{"n_layer": 12, "d_model": 192, "n_experts": 32, "experts_per_token": 6, "d_expert": 96, "d_shared_expert": 0, "activation": "cubed_relu", "moe_layers": [1, 2, 3, 4, 5, 6, 7, 8, 9, 10, 11], "router_score": "softmax", "normalize_top_k": false, "routed_scale": 1.0, "balance_loss": 0.00934, "balance_bias": false, "router_bias": true, "init_std_router": 0.0273, "lr_router": 0.000942, "vocab_size": 8192, "norm": "rmsnorm", "norm_eps": 1e-06, "tie_embeddings": true, "optimizer": "soap_variant", "lr": 0.006, "beta1": 0.95, "beta2": 0.99, "batch_tokens": [65536, 131072, 196608], "seq_len": 512, "train_tokens": 430800000, "steps": 3457, "dataset": "wikipedia_en"}
Below are experts of layer 3 (counted from 0) of a mixture-of-experts language model. Rows are named router (the router's row for the expert), up (a neuron's input weights, with its number) and show model dimensions 0-191. Each number is 50 + 15 x the weight over its row's rms, rounded and kept within 0 to 99.
After each expert's rows: "gets" lists some tokens that make up at least twice as much of what it gets as of all text. This comes from a sample of Wikipedia text that the model never trained on. Tokens count by the router's weight.

# expert 5
router:73 49 52 53 56 43 75 55 39 78 46 68 41 56 30 40 36 54 86 88 53 30 64 63 76 26 67 63 82 57 62 60 28 60 41 60 46 81 45 31 69 47 53 24 48 50 33 62 69 34 33 60 29 54 55 64 39 35 54 69 25 48 57 28 60 46 61 31 69 57 43 36 38 60 65 59 49 32 66 55 51 54 63 73 45 60 40 66 37 30 43 31 52 40 60 51 42 49 42 37 62 50 53 33 55 83 45 83 37 80 60 55 34 40 33 53 47 64 57 23 34 29 57 60 63 37 60 38 59 46 37 70 29 76 42 46 79 53 62 72 48 41 17 56 42 25 67 25 34 60 54 53 62 56 57 38 50 41 47 71 65 48 39 59 46 65 51 49 33 40 29 76 63 34 47 41 15 53 49 48 39 41 47 70 51 68 73 67 51 25 49 30
up0:41 53 78 46 22 62 80 39 66 18 43 50 61 45 45 46 60 77 49 57 62 29 44 58 66 41 40 34 55 50 37 60 40 52 25 25 23 49 63 62 34 37 72 68 74 53 51 60 50 53 70 74 48 67 55 74 48 46 51 74 60 52 64 43 84 26 78 27 40 36 41 48 47 47 52 34 39 26 51 57 44 33 73 56 98 55 40 57 45 54 63 55 32 45 62 30 38 53 41 59 84 70 24 59 25 63 36 55 59 47 69 64 44 47 64 37 37 87 64 31 36 47 55 26 30 52 63 19 25 47 68 64 56 46 40 33 65 40 53 33 47 48 64 41 44 42 87 45 39 65 70 62 57 73 41 61 41 39 50 42 42 35 54 48 44 63 22 59 58 55 52 40 59 44 48 59 60 55 68 78 53 54 45 62 50 56 68 35 58 23 34 50
gets: "s", ")", "'", "ing", "h", "m"

# expert 30
router:36 46 53 51 57 67 57 64 61 43 54 48 33 41 38 38 72 57 47 40 65 57 49 59 35 68 58 43 65 40 64 73 53 59 64 74 23 64 78 35 22 47 61 64 59 21 42 36 64 55 35 52 83 57 29 75 66 53 48 44 57 31 39 44 57 86 58 71 53 19 72 37 54 33 35 62 40 65 46 56 49 49 51 73 35 47 00 59 54 54 69 29 29 41 35 53 44 38 49 25 48 23 41 40 71 32 57 65 40 41 67 56 40 32 50 64 76 40 84 54 44 58 63 32 51 45 56 61 50 64 41 46 62 47 47 54 65 59 71 64 34 44 61 61 40 32 57 62 05 49 66 57 39 39 66 33 38 58 47 61 69 54 63 70 38 37 28 55 74 57 34 76 48 45 57 61 34 53 39 59 35 74 65 36 60 56 53 39 49 02 45 50
up8:61 49 55 71 56 52 73 22 39 65 67 63 40 52 39 23 22 28 43 48 76 50 23 47 70 65 47 37 56 36 33 40 21 46 45 68 46 62 39 64 52 54 60 41 57 38 37 34 72 43 29 83 38 70 53 62 42 20 39 35 36 59 24 41 69 29 67 63 91 36 62 54 46 34 50 64 38 63 55 63 68 52 81 75 56 81 52 40 54 37 35 48 72 42 49 50 34 50 36 50 36 44 50 65 54 42 55 49 44 74 40 40 43 58 45 95 52 25 78 45 26 58 40 28 48 49 45 42 59 36 69 38 67 48 69 32 50 43 41 70 17 26 44 42 31 65 25 34 52 36 46 79 44 59 40 33 68 32 60 45 40 40 55 59 35 58 57 67 57 50 59 51 37 53 24 48 57 63 33 33 43 50 46 47 47 66 12 31 46 45 43 37
gets: " a", " and", "=", ".", " The", " ="

# expert 23
router:36 69 41 63 53 77 34 46 42 46 53 43 50 59 66 47 35 67 50 59 40 79 60 30 53 21 50 61 54 37 42 63 44 45 52 49 42 59 56 18 57 52 64 37 35 70 36 59 61 33 71 40 76 55 69 40 26 64 25 37 59 32 35 64 47 42 49 41 38 51 27 54 55 68 58 27 64 25 65 45 56 38 46 64 26 23 32 53 75 48 48 53 49 77 47 50 61 72 76 58 73 12 42 63 45 30 44 40 69 48 61 42 14 46 65 64 51 64 37 37 39 33 17 59 45 57 43 56 69 63 37 39 46 51 57 37 47 69 27 51 50 66 50 35 77 45 71 50 45 28 33 37 36 42 29 51 57 49 45 62 32 43 43 50 21 74 43 76 45 45 90 42 51 76 41 29 29 44 54 43 64 68 48 40 62 68 63 77 16 79 46 52
up8:62 39 49 58 63 57 66 24 51 46 89 67 16 57 58 45 38 42 27 59 79 69 60 50 69 50 70 50 55 44 46 73 25 25 53 28 42 69 61 43 49 33 66 66 62 49 22 74 48 55 53 23 67 47 48 45 57 56 73 51 34 66 54 81 26 52 61 38 29 51 59 45 42 32 60 71 53 55 42 30 46 56 33 46 53 59 54 72 47 49 58 29 38 39 61 07 52 68 55 60 61 63 40 89 59 53 58 72 49 14 59 57 62 36 51 39 42 76 51 48 67 50 66 45 60 57 48 42 41 54 63 35 52 79 69 46 41 51 71 14 65 63 59 50 65 54 38 45 30 48 47 20 66 63 61 26 47 46 34 49 18 51 50 36 32 69 33 42 62 61 63 25 55 35 33 68 57 45 63 17 75 67 63 32 42 38 44 55 45 62 57 45
gets: " to", " of", " from", " by", " with", " for"

# expert 16
router:35 63 34 39 56 52 71 51 47 44 50 60 49 58 35 69 51 54 61 68 60 55 38 39 66 66 53 63 46 32 64 26 44 47 56 44 29 53 62 40 83 72 50 68 29 57 71 43 65 67 40 28 27 24 74 84 53 73 57 22 40 54 79 34 47 40 61 52 86 35 56 26 59 35 61 61 41 60 59 38 54 39 59 62 34 77 45 44 40 34 49 53 39 21 46 31 64 51 87 21 64 65 43 56 48 61 43 32 60 63 71 18 40 40 75 69 56 49 54 63 67 53 41 22 52 31 43 54 44 47 55 70 48 25 52 34 36 58 58 38 47 53 42 52 61 39 62 55 63 40 40 67 41 43 52 73 24 26 40 60 50 54 57 54 28 48 65 28 55 52 69 45 56 60 47 57 79 37 74 39 52 37 70 52 26 68 76 14 49 33 21 40
up8:50 41 31 33 51 36 50 66 13 36 50 59 34 39 62 50 55 71 49 73 64 52 52 55 53 50 59 25 47 42 63 36 39 49 46 58 47 35 61 48 54 32 57 49 50 30 38 53 47 66 28 49 58 64 47 55 65 27 63 51 63 44 46 51 57 87 38 67 57 29 44 39 42 59 44 57 45 64 77 36 57 56 51 32 93 23 51 53 48 99 41 55 43 34 41 52 88 58 47 26 32 57 56 58 45 81 41 64 52 51 79 68 62 47 54 31 55 46 59 55 43 52 48 72 39 56 49 65 58 31 68 74 75 40 48 51 27 50 24 41 60 55 41 35 38 37 52 82 61 58 63 60 69 57 48 62 68 46 55 29 57 99 59 27 83 69 41 45 58 49 14 67 52 24 63 78 56 39 53 44 61 45 51 27 65 41 20 40 54 47 52 48
gets: ",", " in", " of", " and", " for", " was"

# expert 21
router:64 71 39 50 66 53 56 55 61 26 53 58 61 18 44 27 64 61 79 45 61 39 49 28 50 65 49 51 25 36 48 42 41 37 40 61 44 58 50 61 81 50 47 72 62 26 39 52 35 59 43 43 61 53 44 42 52 62 74 33 96 63 42 50 45 40 51 24 50 65 47 32 39 63 34 17 33 82 50 46 25 42 53 69 59 13 26 23 52 68 79 64 55 56 42 61 51 65 46 29 67 54 58 75 25 40 39 49 58 38 78 17 55 26 56 71 47 37 48 35 64 42 48 67 41 58 34 69 66 54 30 50 51 43 46 34 45 47 54 38 61 52 37 49 70 42 47 08 43 39 24 50 56 66 55 85 46 45 37 52 59 50 55 63 60 35 26 50 59 46 78 67 41 74 37 51 17 36 33 58 76 53 69 54 43 41 46 43 46 38 55 49
up8:62 55 68 66 33 39 66 33 41 53 38 50 29 53 81 52 73 74 74 56 41 44 36 49 63 46 66 38 37 38 86 59 34 25 31 35 55 49 65 57 63 42 61 61 75 46 52 63 77 52 53 76 48 68 17 33 20 44 49 33 60 58 60 45 57 53 42 61 88 45 56 40 48 39 44 58 47 55 54 39 69 64 99 47 38 54 46 22 40 54 51 57 48 42 27 44 70 44 44 52 57 20 28 71 69 32 46 38 45 24 49 53 58 71 56 55 65 37 56 36 52 68 40 53 57 71 43 52 55 55 62 71 57 39 86 45 57 41 51 60 63 33 41 64 60 69 01 51 78 39 56 35 79 41 59 80 62 58 31 29 47 43 58 46 59 60 32 66 82 38 53 62 52 58 59 35 40 62 37 63 48 51 65 57 55 40 36 67 52 65 36 32
gets: " |", ",", " of", ";", ":", "|"

# expert 3
router:51 80 45 46 63 41 59 55 54 41 77 53 75 34 25 42 38 26 52 56 71 61 31 59 66 56 66 70 44 53 65 50 41 26 39 36 42 35 57 65 49 50 63 62 63 47 50 39 76 45 22 30 57 42 25 66 73 59 69 43 73 41 43 67 56 33 44 65 27 74 75 55 52 35 60 32 63 63 56 42 36 56 31 68 41 50 54 26 78 51 37 30 49 40 77 62 16 58 44 64 30 60 70 41 53 48 52 78 62 55 57 21 43 59 55 62 43 60 50 54 80 18 42 57 52 54 50 59 55 57 48 83 62 50 37 50 62 22 55 50 26 61 48 51 68 68 76 55 16 24 50 27 49 62 50 44 55 51 72 41 85 43 59 33 56 53 69 57 72 31 45 58 65 33 40 76 64 41 32 41 61 52 36 59 61 51 49 23 38 25 79 47
up8:56 68 42 59 52 87 63 68 55 53 74 33 56 58 43 58 47 46 40 62 23 49 64 60 56 26 46 49 65 28 35 65 67 55 66 44 48 47 43 37 66 60 52 69 31 71 77 30 58 41 35 45 61 60 55 67 66 50 49 45 73 27 49 59 63 55 37 79 56 44 62 78 32 55 52 47 63 49 36 51 40 64 39 70 28 44 35 34 51 51 65 55 41 50 67 43 57 60 52 67 70 42 44 58 40 62 64 37 44 15 55 55 65 67 66 53 60 51 41 38 48 75 17 59 78 41 53 39 69 62 61 38 43 62 64 27 51 08 56 60 41 37 69 53 60 66 34 46 33 37 38 40 45 57 37 06 89 68 56 75 55 39 26 22 46 39 48 42 85 33 63 58 83 41 66 36 54 56 51 63 74 68 42 44 47 20 49 73 36 38 46 32
gets: " the", " a", "-", " of", " The", " his"

# expert 29
router:63 69 38 51 34 56 34 54 42 61 18 45 49 54 48 24 71 20 54 63 44 47 61 45 47 49 61 66 62 62 37 56 56 32 57 63 34 41 37 41 71 73 59 46 52 31 60 55 45 60 48 70 51 70 76 65 64 45 61 57 58 39 48 45 49 48 59 50 76 84 58 43 70 53 60 25 59 45 45 56 61 32 64 81 54 44 42 56 42 44 45 35 60 63 37 71 35 81 24 20 65 52 68 38 47 29 20 42 55 82 54 55 26 57 37 50 48 58 49 43 38 73 35 63 61 65 95 54 64 40 32 46 62 42 48 53 71 26 78 38 53 39 64 42 19 17 65 36 36 65 37 46 47 60 31 53 33 63 72 61 21 55 35 50 47 76 53 53 72 78 59 57 37 65 68 58 30 35 51 69 43 75 38 42 60 51 41 55 87 45 31 51
up0:65 57 46 50 61 60 42 56 37 60 34 57 31 59 64 64 66 51 69 46 58 36 42 43 49 78 32 38 55 62 10 44 53 56 75 69 35 52 58 66 49 60 42 61 49 30 53 47 63 58 38 38 57 18 49 21 51 46 62 67 46 56 38 53 32 31 45 60 53 85 66 74 58 48 50 34 50 31 53 28 25 36 51 34 63 30 44 61 59 57 48 45 55 55 33 28 41 88 47 54 64 65 40 34 47 49 66 35 54 56 34 41 33 53 57 53 36 43 54 60 53 68 67 59 48 46 80 27 82 31 52 14 64 49 41 64 72 49 66 47 36 53 29 65 21 43 74 77 71 34 27 43 51 50 64 48 16 72 82 54 19 43 58 56 44 53 49 25 54 59 71 58 51 19 55 31 66 65 56 40 83 85 48 42 47 29 28 43 59 55 45 54
gets: ":", " |", " was", "d", "ed", " is"

# expert 12
router:53 36 63 61 29 53 15 56 60 62 58 38 73 40 58 61 45 50 40 64 52 95 56 47 38 43 73 54 63 50 44 64 72 57 56 42 09 44 52 39 34 62 37 41 56 55 55 26 60 35 64 41 58 62 17 59 48 55 50 56 45 65 52 53 72 30 74 64 53 73 55 29 56 65 50 64 60 24 65 57 23 79 43 56 68 52 39 49 19 81 62 24 56 54 63 60 56 41 73 36 55 34 36 40 62 39 21 49 32 65 37 72 64 57 66 56 64 77 56 73 32 53 31 36 34 58 40 37 51 32 38 48 53 36 63 65 51 76 56 48 48 17 59 55 62 61 52 72 46 12 66 49 57 28 40 44 29 72 30 46 44 41 16 74 60 48 58 47 41 47 53 69 53 62 69 70 55 38 42 70 36 54 62 54 67 58 41 37 36 34 44 66
up0:47 52 58 25 40 64 45 55 21 36 45 54 68 55 76 53 48 46 56 50 66 40 60 39 45 63 54 68 72 45 47 61 59 41 37 51 43 42 37 59 58 41 58 38 35 43 55 72 50 21 52 57 61 21 53 21 51 58 75 60 31 25 44 44 49 27 56 59 99 52 55 64 81 64 19 46 99 45 62 65 59 63 71 22 41 49 50 62 43 45 36 35 70 66 51 43 46 67 62 71 52 52 41 78 44 61 58 53 55 56 54 49 39 41 50 63 43 51 66 84 41 58 43 54 27 31 33 28 30 56 10 67 30 45 83 56 59 63 24 34 42 43 63 52 40 49 41 45 28 29 60 89 56 73 67 45 56 67 53 57 56 39 62 47 65 36 63 47 35 47 57 56 45 63 51 60 48 40 54 78 08 35 57 63 50 45 41 50 52 57 45 75
gets: ".", ",", "\n\n", "\n", ")", "\""

# expert 28
router:62 74 63 20 32 31 64 50 39 46 55 33 62 81 49 42 36 50 54 64 46 63 46 28 49 81 57 65 53 47 53 61 58 37 50 37 59 41 79 47 45 54 54 52 32 37 69 52 64 51 46 72 58 47 56 34 70 54 70 65 51 53 21 26 80 79 52 42 33 49 28 65 69 52 55 85 43 58 51 38 49 58 21 24 66 63 59 51 37 53 45 56 37 81 39 54 39 61 35 40 45 61 51 48 65 61 53 52 37 64 42 45 40 30 34 49 69 38 67 51 49 63 90 44 46 80 54 77 53 48 23 50 43 78 40 47 23 34 63 44 74 61 51 38 51 60 68 53 68 33 53 43 66 63 37 54 65 43 50 53 64 32 30 47 43 65 57 45 55 96 40 45 51 56 86 45 36 48 90 45 45 50 48 16 59 83 59 34 62 33 38 59
up0:79 56 43 51 50 39 42 54 43 53 51 36 83 55 46 52 31 32 55 23 42 30 69 52 58 60 23 39 61 54 59 77 41 59 46 31 72 50 86 49 53 37 38 64 28 65 86 22 31 70 43 51 48 39 24 53 35 53 42 59 29 68 44 52 27 46 49 69 56 36 62 45 41 65 47 36 23 68 66 67 84 59 41 44 44 50 58 42 44 68 24 27 19 30 49 53 50 27 56 37 39 44 26 44 29 46 50 53 23 74 28 73 55 37 22 38 50 55 45 37 66 60 49 39 49 49 56 30 23 55 56 37 49 62 63 54 43 46 47 43 34 43 32 49 54 94 74 57 52 83 75 42 45 79 52 78 50 48 65 64 48 64 35 34 49 34 44 39 41 45 47 74 66 66 56 80 75 50 38 62 40 58 44 54 47 49 43 48 35 55 41 72
gets: "s", " the", " |", ")", "r", "|"

# expert 19
router:71 60 16 79 14 84 43 55 68 61 48 46 54 40 51 20 49 45 57 28 22 35 31 45 39 75 48 39 43 54 43 18 64 82 55 33 53 35 63 48 43 29 56 60 40 51 35 66 37 41 34 67 44 49 54 30 57 44 38 69 84 32 57 41 66 44 82 33 61 40 43 57 52 68 63 58 61 73 65 24 49 43 47 48 74 27 39 66 37 42 49 21 64 48 38 63 72 83 66 63 57 42 27 44 79 53 39 64 60 60 57 46 49 60 53 38 33 71 67 45 59 60 37 49 53 72 62 65 57 60 65 50 46 35 51 52 67 35 40 39 64 55 39 49 46 33 54 55 45 89 30 55 19 58 36 55 52 82 44 60 35 55 47 46 53 32 48 53 44 72 67 73 56 50 39 72 69 41 52 77 45 38 18 27 52 65 48 48 38 45 51 44
up0:59 51 53 61 46 56 55 57 64 57 60 50 36 34 43 31 38 46 57 39 47 53 62 58 59 54 55 31 43 64 65 47 71 58 56 47 50 36 59 27 63 36 51 14 47 54 74 46 26 37 26 45 51 47 76 50 39 22 57 64 53 58 47 62 63 43 76 56 32 34 72 47 42 25 55 59 72 34 45 68 57 39 55 35 65 49 69 90 56 52 48 40 33 32 23 45 53 29 72 34 48 58 26 53 75 22 50 62 49 66 58 47 21 48 24 45 32 36 50 37 70 61 81 16 38 38 32 47 40 70 45 56 18 33 87 25 45 54 43 17 31 52 52 58 49 65 41 56 59 46 65 56 48 68 68 49 53 30 65 46 33 25 48 30 52 47 57 40 44 17 54 63 69 72 63 58 42 31 66 78 55 32 54 72 44 25 60 25 47 53 65 32
gets: ":", " (", " a", " 1", "c", " 3"

# expert 0
router:42 55 38 39 34 83 73 29 64 65 45 41 85 55 58 61 42 33 32 32 33 60 32 30 40 54 55 51 28 39 54 50 25 66 57 43 73 26 57 41 52 66 57 41 53 63 41 61 60 51 43 24 66 56 73 66 72 65 57 30 42 44 52 46 46 49 45 63 47 42 46 71 53 67 31 55 58 16 45 48 68 33 69 50 61 46 40 34 31 55 48 74 73 71 58 46 34 53 62 70 50 48 69 35 59 79 06 63 56 56 50 33 33 67 84 67 36 55 24 33 61 42 56 55 40 60 77 48 71 19 41 53 11 54 46 69 56 41 52 57 31 60 39 61 25 20 61 39 59 51 46 34 42 72 39 65 44 36 24 40 65 40 42 53 69 67 42 49 36 29 34 56 44 68 66 61 55 49 33 60 50 31 76 72 56 28 42 51 28 54 48 44
up0:67 55 44 33 44 73 59 54 40 87 61 52 39 52 56 69 63 76 21 57 66 65 51 40 25 23 70 50 69 57 34 45 22 44 46 45 56 40 24 42 55 61 22 54 34 63 54 51 46 56 34 63 38 67 40 57 48 73 39 28 68 71 56 53 34 58 40 63 47 71 61 40 68 55 50 58 57 29 39 31 60 48 55 60 53 38 46 43 78 51 48 62 54 54 59 50 59 51 48 92 53 61 42 60 58 29 50 41 51 51 07 64 58 48 88 05 44 38 42 23 51 85 67 33 57 47 36 54 70 57 29 43 44 54 52 56 61 31 67 34 46 59 55 39 21 58 74 45 51 23 25 67 43 48 35 63 59 40 63 50 55 27 61 33 48 54 62 49 39 44 44 75 91 65 43 71 53 32 41 60 47 66 50 50 58 28 53 60 76 62 36 33
gets: " |", "  ", " \"", "S", " from", " as"

# expert 22
router:53 48 42 49 31 41 51 29 59 41 68 64 52 81 62 81 62 48 46 17 47 51 45 72 27 28 49 82 53 48 57 52 33 58 40 44 56 47 48 73 44 34 41 41 52 56 62 78 40 66 47 47 37 67 58 38 48 45 50 36 71 53 44 80 26 41 61 45 53 35 50 40 37 49 49 72 47 49 76 46 67 43 71 54 71 44 47 67 45 68 56 65 65 34 80 32 37 39 76 48 30 66 30 34 54 61 55 26 53 52 61 25 43 64 69 74 39 39 50 73 58 62 31 52 52 68 53 33 40 28 21 41 24 34 71 54 53 54 41 57 63 16 57 62 16 28 36 53 56 58 68 58 50 79 34 42 60 68 19 71 55 69 71 67 17 45 63 27 38 37 38 37 69 67 61 66 39 48 54 35 58 55 38 53 21 70 28 39 42 54 57 42
up8:53 36 44 46 61 53 73 34 41 63 79 61 24 30 52 66 51 45 68 61 38 59 42 46 53 47 42 56 75 31 44 59 66 58 62 55 58 80 27 59 56 93 46 31 33 64 37 25 72 66 55 79 43 62 36 59 33 21 61 84 46 50 54 65 50 19 50 58 48 35 41 49 81 77 21 52 67 56 83 32 68 47 54 62 52 44 69 66 46 56 89 32 51 50 45 66 51 41 55 42 45 26 64 37 57 28 61 41 54 43 26 49 66 54 33 60 45 64 24 33 38 51 82 83 57 54 49 47 43 39 66 45 35 45 68 66 60 36 44 69 60 36 62 38 66 73 53 68 37 45 43 86 80 38 71 47 75 51 36 68 48 48 68 62 46 42 39 58 42 29 52 54 47 30 72 29 39 63 42 41 59 56 63 66 52 40 47 46 52 61 46 53
gets: ".", "\n", " (", "\n\n", "'", " \""

# expert 24
router:46 77 35 33 61 52 71 67 64 50 42 43 31 72 73 50 23 57 72 79 55 49 29 40 43 58 47 57 37 68 41 60 40 41 43 38 54 61 18 50 74 59 53 62 57 68 56 64 68 80 54 63 44 58 67 32 49 46 53 44 59 38 51 48 48 48 14 56 61 71 24 56 62 49 73 46 25 58 48 70 25 29 39 71 51 41 65 71 27 42 26 62 85 64 46 54 60 59 65 49 73 35 41 53 52 32 33 23 35 66 76 37 33 51 48 61 57 64 50 66 45 58 28 66 43 73 52 61 63 28 16 53 44 56 50 67 43 46 36 41 35 75 57 37 59 40 37 51 37 39 59 42 49 59 41 76 43 57 51 59 75 34 56 51 25 63 99 54 42 44 43 56 31 33 61 61 50 44 45 37 81 36 66 57 30 55 66 26 35 68 65 58
up0:67 93 54 32 29 40 43 49 51 74 40 61 40 36 48 61 42 74 53 41 93 38 58 64 60 57 45 28 56 50 56 35 42 40 70 65 46 58 51 48 46 64 43 32 59 61 64 39 18 44 44 68 43 23 65 35 40 46 12 49 50 31 52 24 65 22 29 51 35 30 69 24 39 42 48 41 39 63 63 56 71 48 29 48 43 65 54 81 61 63 44 31 52 64 52 44 48 59 51 32 36 42 55 76 57 62 28 57 74 61 41 76 37 22 54 66 19 54 59 55 40 39 70 34 67 78 46 33 42 31 45 23 27 48 67 51 60 62 56 61 47 67 72 45 76 57 30 60 42 65 46 54 24 65 56 45 82 41 41 55 48 49 58 35 34 74 68 58 50 63 67 37 40 56 42 21 69 62 40 43 57 36 54 60 60 49 60 52 18 61 33 40
gets: " in", " to", " for", " of", " with", " at"

# expert 10
router:22 70 34 36 39 56 42 60 62 51 52 54 94 39 38 61 51 27 62 73 49 58 65 81 66 43 28 61 35 33 33 44 72 70 58 58 89 69 61 22 30 69 65 66 55 40 14 54 60 38 49 37 19 64 54 25 42 44 56 59 55 60 39 40 48 34 68 54 20 48 33 47 30 94 38 89 41 65 47 39 43 44 39 47 35 66 47 71 62 48 53 45 35 53 25 55 41 57 25 59 68 58 23 29 25 44 27 38 27 58 52 66 58 55 54 56 69 42 54 64 48 40 66 44 66 61 59 42 45 32 43 66 53 35 69 27 45 49 59 46 37 48 48 48 43 34 43 44 62 27 55 18 59 36 52 65 77 41 57 77 28 58 55 66 50 57 80 72 44 27 48 41 48 56 68 43 44 51 56 60 53 43 60 63 50 41 51 53 33 57 45 47
up8:39 71 62 69 51 54 43 55 49 33 48 30 75 66 66 64 41 39 53 56 24 60 65 53 46 59 46 48 29 44 26 58 86 26 37 37 27 41 42 88 45 53 72 56 52 45 54 42 42 71 44 48 39 65 41 41 54 59 74 10 72 43 54 56 32 39 39 89 44 47 50 53 70 82 59 50 63 42 30 40 67 32 56 40 48 46 52 59 50 48 58 46 41 32 57 41 62 32 44 59 30 84 50 13 80 75 49 41 55 36 46 56 55 60 69 37 59 13 63 73 27 33 40 73 25 55 57 66 62 27 52 41 71 17 80 51 49 56 47 40 60 41 45 64 65 68 71 46 38 49 58 64 65 46 39 30 57 81 63 27 52 46 69 51 34 28 45 45 58 61 64 34 56 47 46 18 33 40 46 61 44 40 54 50 66 49 44 41 43 32 33 47
gets: "=", "\n", ".", ",", "\n\n", " and"

# expert 1
router:62 45 58 70 29 80 28 25 39 61 81 42 59 40 57 46 61 35 59 55 25 29 52 60 40 38 78 46 56 19 63 42 82 60 50 39 42 56 56 12 28 20 31 63 68 45 70 61 48 57 58 47 60 56 42 30 23 54 65 35 41 66 27 46 29 46 23 66 29 58 28 63 51 56 37 69 65 33 61 64 47 51 66 48 37 49 64 53 29 54 85 61 22 70 74 49 47 27 44 49 56 57 42 45 70 33 38 39 74 52 48 31 46 64 52 45 50 34 58 55 48 49 37 58 60 48 36 76 42 55 30 50 52 89 47 36 66 46 37 57 60 59 38 66 23 68 72 46 44 66 42 77 50 38 64 30 51 48 50 46 63 51 50 57 22 31 30 63 68 18 41 53 63 42 37 56 31 51 53 51 65 67 42 58 70 39 75 28 54 61 48 35
up0:42 38 62 60 74 52 37 34 35 65 39 27 43 66 61 62 57 37 41 66 15 75 67 17 53 32 61 83 57 66 34 51 47 51 45 53 35 37 50 19 57 40 08 45 50 57 54 44 50 65 66 45 43 38 65 29 44 54 40 55 62 29 61 00 28 41 39 56 37 62 50 59 47 55 63 53 58 45 46 31 41 45 84 26 46 48 58 38 64 36 50 44 62 60 52 41 50 48 48 39 54 63 37 36 72 76 53 60 35 53 47 34 63 44 50 57 39 84 83 51 37 53 59 46 79 57 50 57 57 38 53 49 52 63 41 36 67 69 65 61 61 53 80 30 67 67 57 34 39 68 52 49 07 21 62 57 43 57 85 44 48 64 57 51 52 67 28 64 49 49 45 60 54 42 57 50 39 73 40 50 62 36 56 71 28 91 65 69 50 68 44 66
gets: "-", "|", "e", "y", "ing", "'"

# expert 15
router:36 78 70 46 56 60 60 79 40 50 79 23 30 56 39 57 64 50 54 69 72 29 53 53 72 53 39 33 50 46 23 46 53 32 57 58 67 43 70 51 59 67 40 61 58 42 45 73 46 66 66 49 62 64 27 81 37 61 41 72 75 16 32 64 45 64 50 58 37 73 36 74 63 65 44 54 50 48 57 71 86 55 77 50 49 40 42 44 50 53 51 72 32 54 42 43 42 64 15 62 59 21 54 28 51 46 48 61 21 47 56 67 62 43 73 39 75 49 57 57 67 73 34 62 64 45 59 68 45 51 70 39 51 43 83 39 39 36 29 59 65 41 26 41 62 53 50 54 40 51 31 77 64 37 47 63 49 35 71 49 53 37 41 49 46 72 71 42 29 42 56 65 42 22 66 46 19 45 40 59 45 49 56 19 54 37 70 56 43 59 15 59
up0:64 46 73 33 56 32 29 67 37 55 61 56 38 38 74 39 65 27 71 47 57 65 60 61 59 31 34 81 77 49 43 37 45 48 55 50 75 22 46 43 43 59 56 90 38 57 28 43 57 66 52 25 57 51 59 74 56 49 47 49 56 24 39 41 34 70 54 37 52 37 37 71 49 35 21 48 35 44 44 59 41 24 59 25 41 63 48 18 35 47 46 58 64 51 42 48 25 21 52 57 32 52 43 19 64 51 56 65 61 64 34 53 63 39 68 49 60 29 55 51 60 77 65 68 33 50 86 43 69 68 58 51 45 33 54 62 69 39 34 47 76 48 53 54 35 36 75 61 74 40 37 29 73 39 57 23 61 18 67 54 54 20 42 50 52 44 52 59 62 42 47 26 39 28 56 46 47 68 30 30 49 74 44 67 56 24 37 38 32 31 39 45
gets: "-", "\n", "=", " a", " 0", " 1"

# expert 9
router:51 57 49 40 39 37 42 69 57 35 54 29 70 42 42 46 36 37 61 68 40 28 66 28 59 55 64 29 61 59 59 57 44 51 60 69 55 56 45 61 39 85 40 36 33 50 42 37 60 57 34 46 50 53 48 62 62 50 49 67 26 59 38 43 58 36 81 22 42 51 62 57 45 65 75 34 49 56 70 63 49 48 74 62 34 31 71 53 55 54 40 55 71 47 57 38 13 30 67 23 47 64 73 30 51 45 36 51 69 71 45 28 43 79 62 55 25 51 53 49 48 54 34 78 48 40 48 75 42 25 54 45 30 28 66 67 45 55 53 34 25 52 26 69 56 52 23 57 59 37 70 42 62 53 78 50 26 36 37 50 85 69 39 67 54 45 62 60 20 56 61 45 20 43 42 71 76 22 62 53 49 39 54 49 42 62 48 57 40 53 17 97
up0:54 33 70 47 45 63 62 22 46 66 48 63 55 36 41 30 45 73 37 62 46 39 67 25 46 54 48 39 57 53 63 79 57 71 38 60 36 75 56 21 22 41 38 43 18 66 50 80 39 53 38 37 48 50 45 37 39 40 56 50 56 76 58 32 42 54 58 43 40 29 39 56 41 37 59 68 55 48 48 28 65 42 22 35 28 69 53 39 46 42 37 65 73 68 47 34 56 66 52 43 49 29 34 50 48 29 47 62 53 37 05 41 83 71 34 37 26 43 23 47 52 65 77 55 52 43 53 83 16 59 34 57 45 27 43 73 23 71 48 66 36 56 43 67 38 64 73 64 54 56 50 45 10 43 53 59 52 60 38 57 74 51 54 49 57 38 67 48 39 25 61 33 42 30 52 54 43 69 78 52 38 77 58 68 55 47 51 41 18 47 42 53
gets: "s", "t", "|", "n", " \"", "i"